{"n_layer": 12, "normalize_top_k": false, "shared_expert_gate": true, "vocab_size": 46230, "norm_eps": 1e-05, "lr": 0.00263, "beta1": 0.95, "train_tokens": 523100000, "steps": 3991}
Below are experts of layer 4 (counted from 0) of a mixture-of-experts language model. Rows are named router (the router's row for the expert), gate (a neuron's input weights, with its number), up (a neuron's input weights, with its number) and show model dimensions 0-63. Each number is 128 + 32 x the weight over its row's rms, rounded and kept within 0 to 255. Numbers have three digits each.
After each expert's rows: "mostly gets" lists some tokens that are sent to it at least half of the time. This comes from a sample of Wikipedia text that the model never trained on.

# expert 104
router:124146121196150107077112103100072145142146154132129124122120137145143161113141103095127177156141122124121139119118101150080142071182142108151151167142117100101157086116079164133131143144139131
gate0:157129128131057135077097101165160166152148097131129149075127138135090166113152125151154098129133127148149125193217226145189126128141138161134113137161124150124196136144166144166154129105074149
up0:157171112171075157133186136136102225137174144157095112104081140122058181134131114102169120101104125150138133120112164138102084089104129222200096088158107162078129101148155140150091150137101172
gate1:130138148135130138168116150127065130144138115136106105159121086082153153101118073128141154178096121126101131108086120148099079159178122074141100131139115185172140131112115121093115136087117112
up1:150104141086093113084119077172152201140133090178052090163047150143139126168115137164165101112190103180180179142140165165114158100130076161132101195121167150180147138161129146142117158150148145
gate2:151116096093147128130167057148116085128178088086147124123107121186095136166144117149090148139111124127155142152117156139137163113144172131086070143125165124153129091121172165199082154134160142
up2:138110149071134054215140128200080149093104149097126102124079108130128119079080121102133143077096110154149110100154115141116097116140133085136146133120141123087133135137100104174157115120145165
gate3:143106148124122093086093132099073154078085158122194131164177144098103132098123125121169112109166087188169149130165129134073139142142129155111165134152157160152105142092101133089106122084153093
up3:131117149108099062131187153129138134119129154135106134133169131095115126135110173169121140049191073158127083129087064097165145121140114054127115145119140145099144068099092163145108129113112077
mostly gets: " Man", " Red", " En", " man", " Ben", " men"

# expert 9
router:150152072193141095133148114147118100104116153170175082133143126150116123167158073144179213140114134028091141125151095134110159115130075155164137140142167143140151127063157141177154136089091079
gate0:161122139167095132119066108123134154156147111112137120103148125122097127139107183205141130084145107116090094165159177122153068077139065145098147137109131123072093133157127093126132105162098155
up0:148161149176083119120171116087140175105131106121088082099158171137086196095134104077155139141120142130197082165152095102092113056119150158134167078136077135135102159159199084161139180128114130
gate1:132142133111119164115136179112127092167160104095140173156106102116106098056179109181127136124088129099056185139097124111134120164188149115154107149155147127062118116077162135105090137106164132
up1:130140140125136172088101157150182109126100109162102105102112151152165144072157224109218136095161091153093189141093174181153181125090072173138089205169148138165111168128080129123175163096075124
gate2:140118108109091119117128150169077107130148085138207140169142123166094101164193132100135128185107156134180112192102154130148157088086121117144111103132129089140106142176157090131131169094166107
up2:146103117108133073228158154157129155056154142132180099107120109181140139139085143132130147060145205167144130153160153144118139125196168082177168145141153132074136106163074097157111139138107173
gate3:175135113139115131095111080114049131059120153109161109163157146037074174100111128187170132120132109097141196079082139091103108145143172215091164069129123135109120170076086136120140090165145089
up3:160139070080051111098162160096123171154138164139100139139144160126157163104141159109114079121175112205161142165064077142097084188154099091157147111127142121137162120108097179172111146105128099
mostly gets: "1", "2", " January ", " February ", "892", " May "

# expert 6
router:116139099121104098123108136128106077147113163092155144116153078211104098170123122138232134133139179121136147079158151076129094114086140129159134178183126078115126098128111120136146148114152109
gate0:094135130098113107137069156171149167223090104116147164087139175123102141099077141086125073090125124132105089181174183104205082098171149143077183164106124165114107160144136123140124137131066123
up0:128173136211113121155162162083087157105172130089109171095149139162095140178121125154154137101124162133164088126141125141118171082062103157158163092202089166086143147176153101154134175108100185
gate1:108190125112109131142130135158101122115100108135121155158166120093155132105183086173157142188130141150108142156128118136129114130142157129129121173146128139172129109126132120096108177091080092
up1:129139089129101189068124104162206183102148111154109087084111115178179144101154203112172134095122127131151168137142124199147149086112118135192115203096166138180095180109145181201132126170160184
gate2:157090112136108108105134109161128106166200112050179090141148084088105086167113109068075188154091084074130115117091160153169166152180162089171114123119129154158099161135170148145082158073152116
up2:161146164031117092184139060150096150072112100145112144121136141118143186125071135129154111116100143093152075138155146079120106128160105039148156145131131123130111104171102121158144162135080148
gate3:196111123122143122092129117113086130087088165130104148140172146126083181139149112118119111107176117110152146125109097091099087128162148159098161097166153128086126134065103067107123191036123142
up3:137091068126123074095163160093093163128053124130126113149164165124144121080133160132155068066204133172154140133094119088125155186189143098160176160139172109084135108160108112144171134119122078
mostly gets: " William", " Jones", " Bell", " Win", " Walter", " Wilson"

# expert 54
router:106200139105186100179114145145105153115113142145127144101205112117101095103158113146099132189103122173083161157101050114151099114183126107143133182129217114100154153072144137153126095182094101
gate0:103137139142108129123061173099147153209150078090165137082139100137117125157092177101154115085160064095129082134193175127126084092137109163069129116103097145115112110131196148198146131094151134
up0:115152151173156164155189111064089175147173141082126156119115145120110141108121131131182136112113113131177037129128139059117098074136119184126094125152068175120149134139117107153130138120128108
gate1:098185155085134156171180084155112127104058117099117122126103135113124099127156129152133140105116080088095187162144104102101136162151169136105106112108083159124125098114173147127155168100109141
up1:103110135166133144135113153115155178155106070171100071107083163115143130140150176150141117099135140160157180144086141132078179085098124103152178165150181154164124122166122113116125131168120201
gate2:099119124095134123126131111109115065144180060142186129149120105165128127107146079136108148124092101166125146145153153068127140139128186114136104102146191137126126121125191147175124097071143167
up2:146154154104126093198144111136085174079123161108106143141139100155162152139091147131151108091145126142123103145174108113109130146163112096136113124175145123124156126134111106073144127170133140
gate3:127140148146155096117126113091059141083095123089217105102183128115055179113133117124132137100190105135155183068147159112061129131149167207085145117110145156098130139087122128104128092119137126
up3:103165058128109097083163142155128138144132136123107120135156113095127140099157160151126093098182096182114126158102193093158110184174113094134138076164130117127168081129113132184147168117137095
mostly gets: " for his", " about", " about the", " for its", " reported", " due to the"

# expert 38
router:086129160136164095118128140080101165130054168126122120116138168133102185201150124140145136149153060155111159159153104079119109101101113104153139163142129144069167093109197162107154167147142079
gate0:104144142171088122119100071113176128219098073081169120083127172091126115098125160093084109117107142088132086173209157146107161074132091124124134113084112115116111132135189164126126107141091150
up0:149147082190106162162177125086113144145198109118096123116102136148095169116106091109187122135075161088153072113127108102127089081134147154122117132226075109112095143134103167137127202141092172
gate1:122165176144169115126122147092095095121149046141132113172122151133122096143129119165080134117115129157046150118122114104120141144141136154111106134145152177146131098141196100116118152104099087
up1:122131167128146163106119113133170124098102085176073053101113152150123070114149144175186079111148145157147153142142127136129150120109139145163100192095167164143103147141137120143145154114131170
gate2:138126103108085132171164126112118116113141114089197127167104147153080128141173071162141151159114105110138122156123138102136143129130104108141125121152117150148147155145182146152126124136106174
up2:171135153093073130206147161152083132097090131125094114104148080133117133115094170129130092132128152146137063144206112111153111126136124105112152149186128100152170112126107085214111136130107112
gate3:149137098130128062092111096096044141086113135102121140150178152034109149109112145101154103108136167144153180100162165083091106135146192149136153118117132135082122150074124141137155148108130115
up3:104141108090042076109167124136049139105111128098110124179193159138122151103163141101161104085203143160138132122102139091120090188165141086141124099134118149095176081104128150164128115093107117
mostly gets: " L", " Le", " local", "- L", " TV", " l"

# expert 113
router:084124143146196084106124135100087171154113176175153128077143118146115109131165138110139130192124148188109191125097119101132147097089155055125142094139196116099146135098157150165106183123127079
gate0:139152150104110136119092143133120147149112066096165135076125134095125139126085173079142126057145145127120093145202161185181111100122129152107229106112098148100161129104142133144115129107083119
up0:134171146175112145141145102092156195147217128127165133110099133144097175127143093137131113094090144121138130105186162108110084100128121155098107126188116154133150163126101131134163173121082146
gate1:128099128116178107108162087077127120108124114159146155158106142126098071133122069120155149126134134104075119105123115141111156166175183140122127137080102191181168097077144101110120135121158079
up1:172202106113125152082154106143158184131105084177117065063133110161175136145125218097125099137092072164132200116086170143126176128119130160156134196138124140170140158161095161141113167151099183
gate2:164082102108110149138153141132144102132177087093204128116175138141142083160209101114137180179093126134137144133113134107131159096138158125088118172146108107165054160111144160195122181079101148
up2:110143143066076084216141102187076189096133155141118098113095152148156158117092167114153138070124137166139080126144095103106120101193089108109133160138119103099177115151130082147124144145124165
gate3:101144156132125132098135148093079164114072100094134099162166142120113150139115146106111100145144113077194219114171109083113069117117165184077158084108116123131127143136116137116152104104155140
up3:138119085118070086091142131156085118091096139138119113078128115120132108025138122117124123100200082127132152155065096093095131172130120111136163133103118116091165139111067149194106184056091146
mostly gets: "°W", " near", "°E", " north", " ft)", " south"

# expert 107
router:050119136086119094107124155118120082113108096143140155088079061154108063135150122115135096139171147132120121090181098078157090078124126119162148153142179100104145118103110122140163075132252126
gate0:115165150143050138107071132150151125182105126127129151088146144144118122076099145125134142108126129155119093125231158117116134117152110113113143129091063114105140170121117139120177135195112152
up0:164150144185150127126175134109156160099154118055148111124101136111159152145136099118141135126092109105143098122199176081128090157121160088130167158164115126115111154149106101177135113160132147
gate1:125102168102113115140096138112117125124142073170118144134078084099170120129121107088165169109110097108130153153111155141073150172167140140135146107085151134120132110110159133099085169112091121
up1:126126113143150197097175096135148129144075077185083102123055135144188118109155156146153072136142100117176215136121123158109186120125101112159131176142121106162089169111162145108146121126081176
gate2:213135158070084154148081130158112099166151179130196103132105122138143120156162142128118130186080107091144131133136138155155162129097179094115073115120119135153106166133165150161095158119139150
up2:163125138039100059159156120190101150067111136172099077123101127081137100099066174158129133124127175158132111129157104099154109115208101084140163140108090131141136140118111140145132176100136155
gate3:109117126103131115121114062146068125093131138075112159159114141095104186101180141109175100163179116105182124133171101122092073121113185150106191090125216131078110172159118114171140126084121124
up3:128113127144160105118121120086147099131123109066109141110150165100143119102148178140144073135194166183146159128095115112133164150140059115099184097120140108123133135139137126159129152123107107
mostly gets: "schild", "hel", "ł", " Hell", "well", " Wall"

# expert 116
router:101194107127124095098133119083121143115111139091164108137201119115104105146112113078114117152141135145074186131132119055150128052092089117140153125143127081097153124146165158186124201159108099
gate0:089137108145069139080111115104130148206111109129137149085167130086128091124047140075117157079106098104104099085166187134154115087112094172121205117152110147175137136161145167150173089113125115
up0:132178121145073134126169133118086162150173132108131144151169099114083166129084088138158165087118073091146089104155104128111136107081144170188148134147131091145128123131131070104098131158186120
gate1:138141167093167137102197124125151145136080104157138128136106131108104091108132056141168173163102099150103165121080113136111108167187139120131108116058146187132160143153182100105123138115105105
up1:134190125172161146091130109136134130136099117185082095134103157142159145095137223136154106115121109126134224149151154116168187139127107187157074183160150107187079155178114157144145136135123168
gate2:157120106106124099163149097137111076120139083106201144142153138135116139157168101127140155195118135129126147132121132074172141119132161110153100107127145124143105171130177117114098126117145166
up2:133122163031091089216166090187083132077151178151150090139078081138169097124080159137171124062119106156118077138151089133172127123192150079148167136161128092120166113147114101140171109116138132
gate3:158110139143164130165140169138072160095118107087140087133131110054082154114142135119125107055166093109163158128122122100110077130125124148086146053129160112080119128098154132086164153115128105
up3:096099073098102114138154091126126201161080135078134113087159159093178125128127102129154076103165130184136096154053070099170110195104112094122135089129169126156122088173070141169080174105097104
mostly gets: " at", " for", " for the", " at the", " in ", " for a"

# expert 32
router:149153131138155099141119079065077172086127170200168091091139162131146114192162152091093172127123143145074092113075091063181075094147109123107120169117145119118158110119177129137109188151158093
gate0:118180132119140134082083120111134158173152100127150118084120129095122140137105139145145112101153125133121121107169155091128102112134095181085135112150093155109095128170198178103115176098111139
up0:143168075112127161169177137119096173150178137058108119124155149156121131121104079094160118129131133122198107119137108042125150070124123162182117091193081154120102131158122089169165121132131120
gate1:161148136137134147153155088128104103128096142140133109153100140115124173115161084179164135166154140115085158134087154149079159099138175146086118144079108165130131109129100135091097155126126127
up1:071116152108194148143148095155148117141082105189118087131091141131109120148118160137115142102131077212164171180104161115099147096083156139159141204172151121185097098146110139151113144124072133
gate2:120119135172100127209154105130092115125164082089207082147158117130096099170170154108095160156117134077131110114154173129159173117144147134156130106088103126127130120143196129127128145115156151
up2:124098088105123079205141118136085149062075200101165097157108152104136091068093176172137124100093157145116108141156076112152079108148134089170160172153133080159119107125134107120157146115153101
gate3:173184144112138120104109099097054129110120131076177122128127112105056157111096141116120088119160139152202161084135117123104130148169163184080162153133164118141146130051087144123140140082132113
up3:120160077103167081081148174105109136149129133106092137153181103086168157117145138098090083067245090167160130108037104083109132201157117052116168096172104111116163064111117139139147195072115103
mostly gets: " par", " pl", " ab", " Adam", " qu", " Marc"

# expert 13
router:165156104175171118158106071111085127105087148165165081117172135146104126184139134121143197150113092116076125196128069168176128076140129146114162146159186129144135121091127157159121106125069094
gate0:160136114080086134124081104164103136129165127124115162113111112109081135146090160155153134092131120135100099144184191118136077110152095175107182109124095133104064099082204154135116143125078123
up0:129180131151130150105151137082075172101117093115158102094173134118097190113141107083167132073117144107161106183191115084099139046053077143093131079159078135158102171145178076198122176131139120
gate1:104141162128144102131149112132113166155120122159143174121139140132102130138201085160118169128119126168056160141168097104110112093198135106121132113127088211126119132121156121112098163117145088
up1:145150122134124186081108156162152167106106141143106136111136100158140122120155220161208142105174121096135158118124128151111157131084117132155107218178114104178131127145094106139170177118092123
gate2:152155137112093132136160115129101102176167107107169115128151151158121097127128143134144149149115131106164139123122150125137125119102164183092119104094112139091139150155164180130106114063089132
up2:090113144074119072169152128178136173101113153153193116133098121143144139162109159148153124069161139185108130145139108130106099128154091036196100211160136143158139137098118087120127119143141121
gate3:169132145145118095106117090132030093108118136092166110125200116102071157080101103128135156112155101097162195117090123104087103172138193183105160143101131106116134170077114089147141094114135073
up3:129184139111068122108166145141108129156112110127086115134146115072177111106155123121131091087184131170187139146085090098119105196103078107125169109115121171139159103156110149156109124140121084
mostly gets: "2", "1", "120", "300", " a.", "950"

# expert 25
router:109130183105079126089094140148116094157120128106183092099091194155095067156168132080147075138148148120089179077097096135132040108122119140147145126116117080092146125153125131141151111098173124
gate0:066156091154119133092083170170163149175108120120166100089210144105109148093124137118115064049120114094184077169196137141157130052152088162128114151093121123117116115160139124095135135091102097
up0:098166156165091102097123113111118171132139105107096150103117165109125176117160124096136118135081129080165095131142106125120102114134140149110170100199122143123096171126136137199080173131091165
gate1:135108155088112160129108147159083097143092105144124099135094149082139078124133108099170211149095136094077114137086116177131153206195144084117098122118069146162133111155110125144115154072173129
up1:086159123136169142128135084134175133091174079172118072142066145172143164123163173135137097158134146121177172158116121157113185101085143183122134161095109159165138184122141191113129124141115173
gate2:194109137099123085148153130155101127199224122127156049160147101161158076168128070163109187171115130112176124150088138137116141144139149126162107095088144128186119157133159146168137092146143133
up2:176099125094135073192152116173063179084093147111098095161121135053180103165071164069151149136141153205138105182196147102172112127173155103148116119137140140159160136114128140162173119130091118
gate3:141198140147141122081138102129093162084097196101149157114138138101078170117116126061127129147142101133175112125109147118068124059084152159086168128177123171105147109073100167178156100093127150
up3:085145104121128071116125149113114197142135137156141126126132112058138141105121141138136096101211143124110120133083122129125159206073116116160171090066138119095096100129135111145092110126100117
mostly gets: "ford", "berg", "burg", "chester", " Richmond", "schild"

# expert 77
router:071114099125122103132107082121099159170074139159143065115175077149097076157134109088097091159127122164085184115157099084118154106138160098169158137145156099117156118147150172161130076153130116
gate0:167173155146081084104066146147173140162097084141129109119158159112151144140094141124106118059131151134130136138176155129159085083110131130136173093155134161128139166125171185151135177142033166
up0:151175192189073101148157121099117175111175111115113147105148135125101165140112118096190094119116123131158126091142179102127085100126112129179131107171058152149073100139148074147111173132159148
gate1:152145141132147150138139082156135158088149141114107137146110150118133102072117072134157207122103079065121135126126151169091103165204225092117135104130148185153159145126134186093104155111175087
up1:129128175137108204107093139156175163134122098177074091126060152150166163218170154135169099127131109126151163120152095122147180101114085156162093201121085160168103098156124168144135127127145151
gate2:160105086131079104146139129159109161153196121115196152137158130147124119133114108120138150180133151136117139172094170104132150076136165165178125138131169110141121103154141192162059131127097122
up2:165110134091133077176156112170078154089163149112090092168094106086157163168091158096118107100171110151102076108173139184113148153135069112144125149166138108166149177125117106137185118175086145
gate3:109107116104130143125121158141095173096097163148137139121148117071106097128126127135167098131160108134167190114133154107082063145129177150084147103106176131104146133108099159154181161130139099
up3:132160068121093135107160131133126159135108150132086180171135125070132093097132101163141112112191163155144142135024143107144171190170100136122148133123126160162127093134116163190167153064096123
mostly gets: "|---|---|---|", "\n\n", "|---|---|", "|---|---|---|---|", "\n", "\":"

# expert 7
router:117119141142151090130073105086139149133150166134157099111187076177118136126133117087172094152098111106072154122107121125178123129163077082159141121130155102109123148147152116128141100091133152
gate0:132149086122117128114118166130140108153070097112206121122158120108116142107101086137124124042116133110105093128140190083144088083132100146078173117110103145113137146115139148127128156127103158
up0:095206143182119136091153115125074167081207109099113136119100120122104164066152149119161153149125119134198095159105098097113076069147115165165131151156080147130090146132161106138199144158126164
gate1:159152121130140175113094150149160110140141140169125132128154125094100123104127119142146105145131165084088164164132131121138106195196116078093148080138101179167108105067194130109137124111088081
up1:090128132167161154088131112138172159100105096141082105063086159139131123170149168130158111069064105142144137148110136134081144118103137175143129161104121103165148142179136108132115154131110207
gate2:132098106122077133130163144150173104117147154103189118109140096182110122139172047147140151135175106092170104165157182136126130100119139094112090133132121122133129165116174131127167134132110116
up2:093101129098077066195133117178099140087115131140132120080134112128153114132089135095137107097100120137153097158139130114178062111199130098127131111124141159144172145148097125141176147112136107
gate3:160101127139084068105149129102088168079091135133129206069134120045067107116132122124145063084171096139124149112088155122093086150180144168094154104131169133126106137119109132132172155125149081
up3:158154065128087090124151162114165181101174154142121136091146129095127112112156130120138128059186113165136146135103146135128146181148100111150151121112141120124133087140104168151142151111086071
mostly gets: " cost", " Sat", " cut", " Cat", " Tim", " cause"

# expert 28
router:148144170123144103103101101112138154134140141182194112115101115089148132120138094125125189115197155144154142148150118143084122149201111084115183162175118148122157114065141194109184095102140145
gate0:136130133177037105120106164159141150163068099135136128084166115141134140130116163101163096084112117110111103146198148129154094155141114159102166154141120149089106153148185137102141121119090143
up0:188177151191105093109166140099149180123158139146141112101172153091097150143141102073154098053124129126134130125147157135163107081078161163175176121178127200131107130143134121152140152153135185
gate1:144124138078170128145121124151122099150154070141139131144150155051139124097126041157161165133102121194111127116091144091097125155183158097097158135122139145120106126125146133090100155105108133
up1:133117141152152125064100112187165170098106116154075140100123153130163149154170153131150178162091129144136161122157124124125129117068132169133122166072168108194097135196151150128175121183095182
gate2:155088107135110149164135107169130103171157116104187154147126160170109084148153136142120163161108085089180153105090175123086141082111174084129078087143161118121115120123206177129090132115108143
up2:138098132107129072224127130148106144090164139162094122148142073077133136120050139178101125136103136158147081121204122128141124088131103070124123160125132134139114150194134092161161175177116141
gate3:112166113085132130154162106076074137141087139062162105142164120144108205100131136108115092128200100149143132106144105120133145166137193193083159097173131164126101174104170117103120101083081098
up3:203122147129146101130161073103160137088124122164102095111158154094063104111162095099074106079175111159159116156103129125143179129168114084137200108150102125118134098133126140150134115101081128
mostly gets: "ena", "aine", " Asia", " Maria", "ese", " Island"

# expert 47
router:153127092162151073117100116077102160098140125132179113069162173136134099110115099053163142126151055092077128075131074110168113115144176125164156204134126146121127138098113137145150171070160108
gate0:154124111158067118100055124117157176170132101109169152111134172138098082110089157108115117107161115116141090126197137160149127117148105149136136079132147115108054102125176142164170158146147138
up0:137191094134124167122138141070071174168196161090101101119106160114095166101120105133155100113113079150151082127118139114120117058135101183144123054199108130116063151223106117126139158169140131
gate1:108182104097083119149170122114135162152140146123146096124135111060131114116126093177119110157135090159079151138116129132080085138219171112117090129083089149113103115054098105141150145098118087
up1:155151107138168140080171126143190192099109097120083089124087134146138128198151166136154158086109080123120157124127121120121141061096120182176109182134177151164151123137117100131113196144046154
gate2:188164126108161145159156102158132131152160129098193115106120124165165047083130101092115191184089126134136123112128181136100161123112152104140083100158134127155114153128198183113144154140151152
up2:108079125125096082224156096156088140118151171130116126086100120099153140202074105099138101106139144135120113131139110132107089137161133095134155163115124103081182132165151122145144133124093165
gate3:133152099134144120128069135093044142057134098069158160144159138080046180114121151106126093081114097122165154110133077103110061153142201152086136083143170105117105157062092117104093149071144099
up3:146141107116085106142194136111109138095115155095152134134111130083106158118173149134135111105198088171131123137074112036123164172112117045123126111172178132106142121094076154155128155091139095
mostly gets: " Tom", " ag", " tr", "OP", " Bad", " Ag"

# expert 64
router:139168069135152114138095128095111162143081169127117103137168137111114124155148100150083107162127092198102188107151122144162113079104075143124151123145119091056125098143183145128158060133142090
gate0:145137107147071140093106195135152095178087103111126125102158143087168103127112108110152135073132099112111071146174162137188135117132143145109158139092069159087157139089157171122177128100102100
up0:121164138176108125111175114111079196101148179093138127156105156126074134123098082118156164139102120093164042155157095093124085115139118184118116072180075087096131086168078156156116191152179152
gate1:141110127064129143130157092190108171162119093157114143132100152129135073126087067134141081128125086128112128158089108147105108133136179126086121107098144175166146154089177157116114168172092106
up1:071197116110139167093094137146177179138064094143125150102067124178156148170144192137159113108148120146148202137144109153148167135098101112130109193110134155180132203137093115131118151129133176
gate2:142127115068132109130120126127104077181166119114183112146180105129158126099149084150137177164105070148140127141139191177109146081125141103087129084142157117124079130133160172159091127109162185
up2:101140113073107108189122103167075197107130149147111124127130183088212131149099141120106121153129153163149087130158128134163112109185103076125153120092127076154144126139084135146129127149120131
gate3:126117178145118165106128090103138149037117158069176163167145122091055136150123107120165114110146094118176122152094022076127087144172158119076161086143200133111104151067100159167144111114111106
up3:182135131089124087113171088129102140146152092128160110148127140062129135109138137094083074067182120193136138157072083112131128161164159125115128113151161133086156099128110088154101173071132124
mostly gets: " on the", " on", " for the", " for", "ing the", " for a"

# expert 119
router:114149143164131134140119084161103201107099181132185107074141073130084140134138092112108195137162135132133157130104101146071093176103106126130197106117124086114145124123138116136139120059126084
gate0:147171118144095087097044157160136145153100108132163111101173116138093162153126197140138146056151096118123093112161144129149118074104113128113175128110127137138141150136161158150164132090103143
up0:144162134172096127160188123070095187130170148120125109119101153119103152141157094118169124132084134152145093120133124056141101079114163154185128124187118139130100144154157125124106159153099118
gate1:146161106114153123162160117097105133166117147117140100193112114141143088132158065133117182173088125110071159077085135144170134175181130121077096188061124172134137111157166146111070147159120075
up1:123122091133106094118156143167127184061125099194103110137090174171125130149155169159160114102154107151166152126115154150117184089076112137176111160139128183178127167158089160115152155142154133
gate2:148130066130090120150131102135114114144162086126149142106156130201127081103148112096134184178110110102153101171174175136154171085123199148171113103128105142159109139136197142164143153125116145
up2:126085146107125083186201120162037172054134148154138100112117102080163134122077160134126160095105139138128079109176120137116123141186144130163145171136113135146149092085115078118179124195100133
gate3:182150152120158136084101091081118148112097141165172134157169165071096181138141124148150139116174097129120165117147114085098090106146193173062158103104178130097144172121153179115116129041116085
up3:107123148115070111083142156123094165089119125133077149147129158075128099129142119134106107120200159209140102143132121092130132191163113112121111125094137162126192119114076150171166159060115080
mostly gets: "In ", " In ", " On ", "==History==", "On ", "== History =="

# expert 100
router:102151148166159082143134070107120152209083167148183094120151055130146170111116069152157084170134139096127145114150140103131114111127077162178151167121125103103127139162214136136146143092125069
gate0:167156157125070096124120149187148128181138054119174132106123127144108129144096165098136085084137136160122118129198189124175101108148120149149136115139096114127124123097146161129132154077072154
up0:140193192165120095202190148082130157156196137107108131125109131116098178122128092114133149138110136204187082168146136095104134124126178092128121143156118085105136137129127154136121157140098133
gate1:110149141084158177129138149136149099103097127154085167155094108157134101078104102128161136154106130099122134132103169148114113148180202136130120095086068138112116121131125143151110165131112108
up1:087178118185136197094110128166170129118079089155141090122067137125123116160106190165173158121163072117159137094178146173144192117082110121121119190144178122172118178203152138118174148124112164
gate2:140123135069106092192140081148086094176171079118233101153149141165092135154198155154161167172117108129143160189137139131120132119167135114140147111128130133162105128115195138162113114121143136
up2:117122152122122074199171091147057131089143163160126130103112129128198087113100147088143127095123154179121075121147145103119105110162117078161167155160127138136134147149075121086157103112075122
gate3:157117104109121072097114126110077123098148157135151110152160136090095147063091111139122086148189096135142178124155114087118118184167198161100150106130133140097161145086107133090122108125113150
up3:143126145127054109138142149131099179116105106171098154139187191128112103102140069109153124091190116203116140168114086133128100190120099079169142132103126183154140125085111132151105201118126097
mostly gets: " / (", " played", " play", " production", " performance", " perform"

# expert 110
router:141109089092100128100057130077091129140135146104157121103118157086096066102145081114156159163111068150062164170131124053187103069106081104132163137123145115132138100147145113072135098158165125
gate0:136148134161097115090039148149143146149107075118161157111123145143113126097116159110098084063167100076138105115205167149119111141098135171096213115135089168128152171131175135144156133136089179
up0:144144111137110097128137119099104144102176111119122100116121131136079172132088120075129086105105121100149094129160149088136069119119132163164210081154082108156098168148163120129082136132149132
gate1:121161155123208144146180139139114110144115144124098090112128162109095138127125105159141134118082111121080188125093138179106126137156086091123109126132080151166128111109120115082108146197126095
up1:093143121138134116123148153178152128107158042171114129133099119148190159145140177158182163150149087114140158068168114148159174051089144149122104180095125131199111122136105137117130130114148167
gate2:101145093103133128150122064128066097118159094075175144167171109121131115106133096115109165161055134151132154151108153093160132067159144118139097133098144102176122126151142141133095140124165135
up2:130125152077152109223131103124077141091098145148141154132133127092160152149124146141151153085142109087126075097142087149125109144159075059145163176153111112140173112165070075153154098147102183
gate3:141111117176123110122144140096071138102106151138155137104159124039066179142118105086118118078145110120191217117094128103103122125108168173117200097100180089140096130083102112094112123083163101
up3:145173135079106066146104149131117123121108113079126127133159149097116124089137076132111118063230160133131129126069114129093132160155139132133144086132126139147126108112115115177104130101158104
mostly gets: " John", " Am", " Tom", " Sam", " Michael", "im"

# expert 125
router:119154118127217114100122108128112136087127134157123107089175167108133095153117111128133147119145095149108125137085090105121134094108109117154154212155134099071177118096170163189179134096097118
gate0:118149140103127125089117152104099136188106139115150144078101141095157107101097179126140138065179123164110097126181167096170088106137124157105170119115147138122067081163175183144117068146086163
up0:166156118159052131133106133060096180105197086138145160146155129114091143157199113062100130081081128124155127117159169081188094119154145118155107093163110120101103228163157116157160139139127170
gate1:125173140142129165163144085170097125124175147162158132154101123062130102101159111177171151129148150072132111138121128107122132142130199124147151152133095206169161073134107084110123139094114119
up1:108168105171128153119148116159154141120126102174138099144151136114193117123153159126147140056158116154198171122144131155137143119157111154131086159135107126169120172165147166173174158118086140
gate2:142135112109095128129175110163083116117153090109188158178134131203135096131144102102178181170104131099101149149129146096148131124094174105103088144132119121142113147164185156176122100166105130
up2:116107128083102097211138072138109142090157133174152112094133067127120135106106125144104073128110110123144133133141116148169157140190128078129152169193134179140134189102144102136139118117120106
gate3:169128150166123075090117115155086146087129119116137129108165150104068159115134078136158125125164122116167211166142103143064111122156160159091142100157143151115109172082107096129121141078163068
up3:125115103106174131061113078153163146102135135133103143122195111062145083109083113124150117048200157180113159165091137132080158202142158082111164151141138142096168085131167157161174149128110115
mostly gets: " un", " Pat", " Sub", " Sam", " Sal", " Pe"

# expert 29
router:115138167170137152117094076081097176120129140130119086096097150171153132108133100144141211149173134118104119077188086140103133141176143088125153187169135115103138133109137166103118191140189134
gate0:138144180143137106125071160146154139147158128144156131099164142097130133161131129117142099066154108137103060152151130101165160127153152138130163111163106113092129117169180143182101129097092174
up0:135110126140105148116176136132135154146162104098130124129121150140098139144110134101143099075109160194144070128136146111116104070156128163134104100197111082127112095129139141137121191162093135
gate1:132173148086139145192141103153124107111121152096080086120120074109109135107097099102141170114116117155088144144105125130118174130169168117101125128099085149158135111052149151078099151102088120
up1:148142143092103186069066148157140142153123064193056107185065099181185115126149165157198135085176121184139197177097117119147140124120140131190132210154119121176109199145104132147095200103110160
gate2:171154133116101117160171126154131092110170099069171131116141165159138093103143098155119128151108098110134150163121171135116110106120165086079080112096128111171137144166175184168094099121144143
up2:161062127088106117165149070198107132115106149137130101117120120125145147125050106071158157120134141126167112142162131103130083122156132025141160191133143083116135122146141079136151110131059165
gate3:105117153123141106140139109136075137075113140147184150123201143088072163109092137134145104097169130111180173095141105092080077161130188144085139120124127130116160200102101115160122130106113092
up3:137162144099076091124108123110072203049129099122125137115133136130159148113162121106115155044192104195132145105043073084163162116145127102122164091102124142099166102134117127160158152087103084
mostly gets: " Ne", "^{(", " Pl", " Nov", " Vol", " Four"